config.toml
n_layer = 11
d_model = 256
n_experts = 16
experts_per_token = 1
d_expert = 288
d_shared_expert = 0
activation = "swiglu"
moe_layers = [0, 1, 2, 3, 4, 5, 6, 7, 8, 9, 10]
router_score = "softmax"
normalize_top_k = false
routed_scale = 1.0
balance_loss = 0.0129
balance_bias = false
router_z_loss = 0.0001
init_std_router = 0.0115
lr_router = 0.00181
n_head = 4
n_kv_head = 2
head_dim = 64
vocab_size = 8192
norm = "rmsnorm"
norm_place = "pre"
norm_eps = 1e-06
positions = "rope"
rope_base = 10000.0
rope_fraction = 1.0
qk_norm = true
attn_scale = 0.125
tie_embeddings = false
parallel_block = false
init = "normal"
init_std_qkv = 0.0399
init_std_o = 0.0
init_std_up = 0.0399
init_std_down = 0.0
optimizer = "soap_variant"
lr = 0.00389
beta1 = 0.95
beta2 = 0.95
weight_decay = 0.088
lr_head = 0.00844
warmup_steps = 50
schedule = "wsd"
decay_fraction = 0.874
decay_shape = "linear"
final_lr_fraction = 0.0
batch_tokens = 131072
seq_len = 1024
doc_mask = false
train_tokens = 612000000
steps = 4670
dataset = "wikipedia_en"
Below are experts of layer 7 (counted from 0) of a mixture-of-experts language model. Rows are named router (the router's row for the expert) and show model dimensions 0-127. Each number is 500 + 50 x the weight over its row's rms, rounded and kept within 0 to 999. Numbers have three digits each.
Before each expert's rows: a language model's description of what the expert responds to; "mostly gets" lists some tokens that are sent to it at least half of the time. This comes from a sample of Wikipedia text that the model never trained on.

# expert 1
What it handles: Individual digits and spaces inside years and dates, especially birth dates, such as 19'7'0, 20'2'1, February' '1; also stray non-Latin bytes.
mostly gets: "9", "ل", "S", "ب", "ر", "H"
router:547433553446482470493489524567498510625469462521511512509481438477433527516467445516557492471519572420548593518449423463483482446467471480504510495520579498548508426488501682512480525457484510540466488600459456538449448476493446497458548437459479456490418455586508439461525491452458499568508552544503464443515515511448518406461419525518554502553417441605518566461539420464551479562504

# expert 13
What it handles: Colons, closing parentheses, semicolons, slashes and dashes separating labels from values in lists, infoboxes and track listings, like Type strain: and Opened: …;
mostly gets: " /", ":", ");", ")", "):", " –"
router:549423509442423453539540476491581595532520454550504550599532458447468403576479469575466509486606593470483526487457499493493469438439507532450570452596534522530535498444513588447511560575412429571517528473430450534448513538554442530407545423437418450410477454542557518464483528462484512492590537492450506438500552482465533345505442564457480464521554493507530483534561472471448468528537

# expert 0
What it handles: Field names and section headings in infoboxes and lists, usually after a dash or line break, such as Location, Born, Total, See also.
mostly gets: " Location", " Total", "See", " Date", "History", " Succeed"
router:473544488436527524564481562478474539655429441506509588547531460479457511490444470422491539514486495433505541468486590444483424400521440417544419594496566601537545462483448574434457567488486456540491488588458463549453514374486525575472537480452515452446536461556411424499520475409497534428549571523427503467521524503511524436520494486543511508542545505542362541450480486509489499583481

# expert 3
What it handles: Sentence-final periods, line breaks and == heading markers, plus periods in initials and abbreviations like J.W., U.S., C.J.
mostly gets: ").", ".", " ==", "\".", ".\"", " ==="
router:563553523444413487570506475520580408569483512497567512525493474431489543548468551453538520459528615421441490539452439511500496551515459443498547495495559471523457481518498598422521540475435522547523517565501484558458444539527539482466595444531477476580459413557441462482498515469455470515589536560414512441547513471501561401489433447484483546630474471533465539459530483467549439621518

# expert 14
What it handles: Verbs, suffixes and nouns of achievement in biographies and sport, such as made, won, released, debut, goal, and endings -ed, -ing.
mostly gets: " made", " released", " won", " played", " took", " second"
router:506480521419501480559459603564474589554456530569466536496522514495496516498453462493490430516576544490532642441370491441524450486532517465485453473509463479566475467500529575481528558457520515556538500579540526556475455500442441525550537475478473479485479478499442438481544514480465563472529601483452460430548597519581532443578449536586520531490570525521547534459528527480531503497460

# expert 12
What it handles: Pipe separators between cells in sports, election and results tables, mostly after numbers, plus month names and ft.
mostly gets: " |", " Ohio", "Billboard", " Jenn", " Bill", " Romania"
router:513453557418390430539517530523505485479481388549499520578517421503419527543429558512450471462593624486512615433488525441481496495510470436539394416541542466521496384503514543484480512509462493621456531510500527521516503488485385557416577463483505455507400417557507442467462515499450474519508501493467438439495559499485510455521486559533501539515506529581461485467590421519564457499482

# expert 2
What it handles: Single digits beginning multi-digit numbers in tables, scores and coordinates, especially 1 and 2, as in 8/10, 15, 211.3.
mostly gets: "1", "2", "3", " Bang", " MF"
router:542568522474415499502473495543510528621485546513487445536492488463422569524417495455533482457520599473555615489466469467483493467440509406482487516450518545449563483426446596444490530483438461555485544491512481476489435464500503529417558419491481409480478463543458514463560503435484528556544548520476498505519466513521555436472490497515570538527578482613505496441557503391435432545479

# expert 8
What it handles: Core verbs and articles in running prose, such as was, is, were, a, plus commas, especially after subjects like "It is endemic".
mostly gets: " was", " a", " is", " were", " be", " had"
router:480442529502426407506541521561553513523444498525471508505557484488489563498494515505427562515477466500507631482521445426501429474468486468459463500514515504516553351554540525518510461485448482555493441438503490548477512503521490468504505463454442436565507472526484444454570529448486443457591486446440442471535512525578537506463593580549544494515501457574489468457539412437626508612475

# expert 4
What it handles: List-item dashes at line starts in infoboxes (- Type, - Established), hyphens inside words, and word-start pieces like de, un, re, pro.
mostly gets: " de", " un", " re", "-", " pro", " San"
router:499493570435449442490540442574509483548570464484457480537536485442483556522617526485513586433570505506541487440451423458465497468437536382551411436544458523440637444463528634476491458470476518569498553440486511507506437449511453561474506403384460515523478476540454454462531545482460502455541535433370474530506477500422570363519481535521551503551417518581441470449504564508514425524544

# expert 15
What it handles: Articles, prepositions and conjunctions such as the, of, and, to, or, especially in fixed names like Hall of Fame and House of Lords.
mostly gets: " the", " and", " or", "The", " but", " The"
router:437458474452447528470420476570526429541526531529527523445500423424397509535491527468525449532463508364538446512486506505444487432523474509427400576519516591469505449428510516499519577427473557520504461504451421515483425429474476542348554554547429493462453511509474499514562545403499480512529606377540452439509474478451486459517530591545517499518511467550488462501532443485539405546500

# expert 6
What it handles: Prepositions, conjunctions and possessives in narrative prose, such as by, with, after, when, during, his, her, such as.
mostly gets: " with", " after", " when", " all", " under", " between"
router:521527513461407397537455558523491534520410527620556505579534480517447570559604485462517422571507596414560542478481459422526487481534575520369463460561546538508581516421466506481493539483378408553496465511446469529509477407529484499517499489552484548524475498593489430475516524475485496517548567481497476518532581540555537464462499560511493533563394454500469515432523472504475428528513

# expert 9
What it handles: Second pieces of names right after a capital letter, like F'al'kirk, F'al'ken, B'f' 109; also pieces in URLs, LaTeX code and accented names.
mostly gets: " Sal", " Chal", " Vol", " Ser", " Sil", " Ge"
router:571534515440420506494563552541504440521431506575575551507643484515408561536497545533529539550604544557479464548421546501367480488566450511451533502489563528554466475490416550415525532540503474502544446512421466474541473479491449563431567367506432514531431431500469433532582585492385485496543593514471538517520579550540503491530545574462480542464485478525469505509555450449587422473529

# expert 11
What it handles: Ordinary nouns after articles or possessives, such as the body, film, album, family, house, engine, structure, prototype.
mostly gets: " film", " music", " family", " water", " house", " government"
router:446470538401484479559468585560549542493460493533574523543570518493463522512521434477491515477639546474509675498458421393538468487528534480543474474487468465515528492508530499462531557552485460540551522544528458547503521443497483611495508517436426490511526434547443504479528542514429494541581597537483459420531530536521533463510456492471482470586585457530387444449511499471468463625507

# expert 5
What it handles: First piece of a word split into several tokens, often after a space, such as cu(cumber), trans(lating), bra(id), com(mit), pur(pose).
mostly gets: " p", " b", " di", "'", " gr", " imp"
router:457455527463420476488470544555486490638546404493563478565470455561488554557435545425460516454601543431592526509458419358533422541564512470541485460467544526487540521557480523393554483439454545479496520446465517516521386520505496560469479443377532430524499394559476500516484491483390546515579529574462398517528531510482522487436515537590521528459508438475481495437599384486528533533474

# expert 10
What it handles: Mid-word pieces of non-English proper names, often Slavic, Nordic or Indian people and places, such as Berdych, Ružomberok, Karlskrona, Davydenko.
mostly gets: "kov", "ski", "ko", "kar", "heim", "ić"
router:498483491404456511474582531549560540603537442528451444468501497439437507540498503463511444435523557432494552540428432449495534494540491493483504521550522599497516417510535569386471589415484519635560553517511552494479532415441393473459582483467502512479408521529432502446555513429490485498547570457492497488572538496520495466550448512487462504512536488540513466507545394422529513577510

# expert 7
What it handles: Single letters and short pieces in the middle of longer words and names, such as Juill'i'ard, Sanct'u'ary, end'anger'ed, Sal'a'manca.
mostly gets: "a", "bass", "gr", " World", "i", " United"
router:470540459430434550569435476525368419482450517520503464503490460424423517501501581497515498475512598447579540523479439457448459451540492497416393481555516495562444362537563487469523586499477557545584516564513408540531442438492445596440520472523493539526469534581549491562486528541474431519564549421442424441431431518544518535462553523507512472540489443545408490458541492458579524549545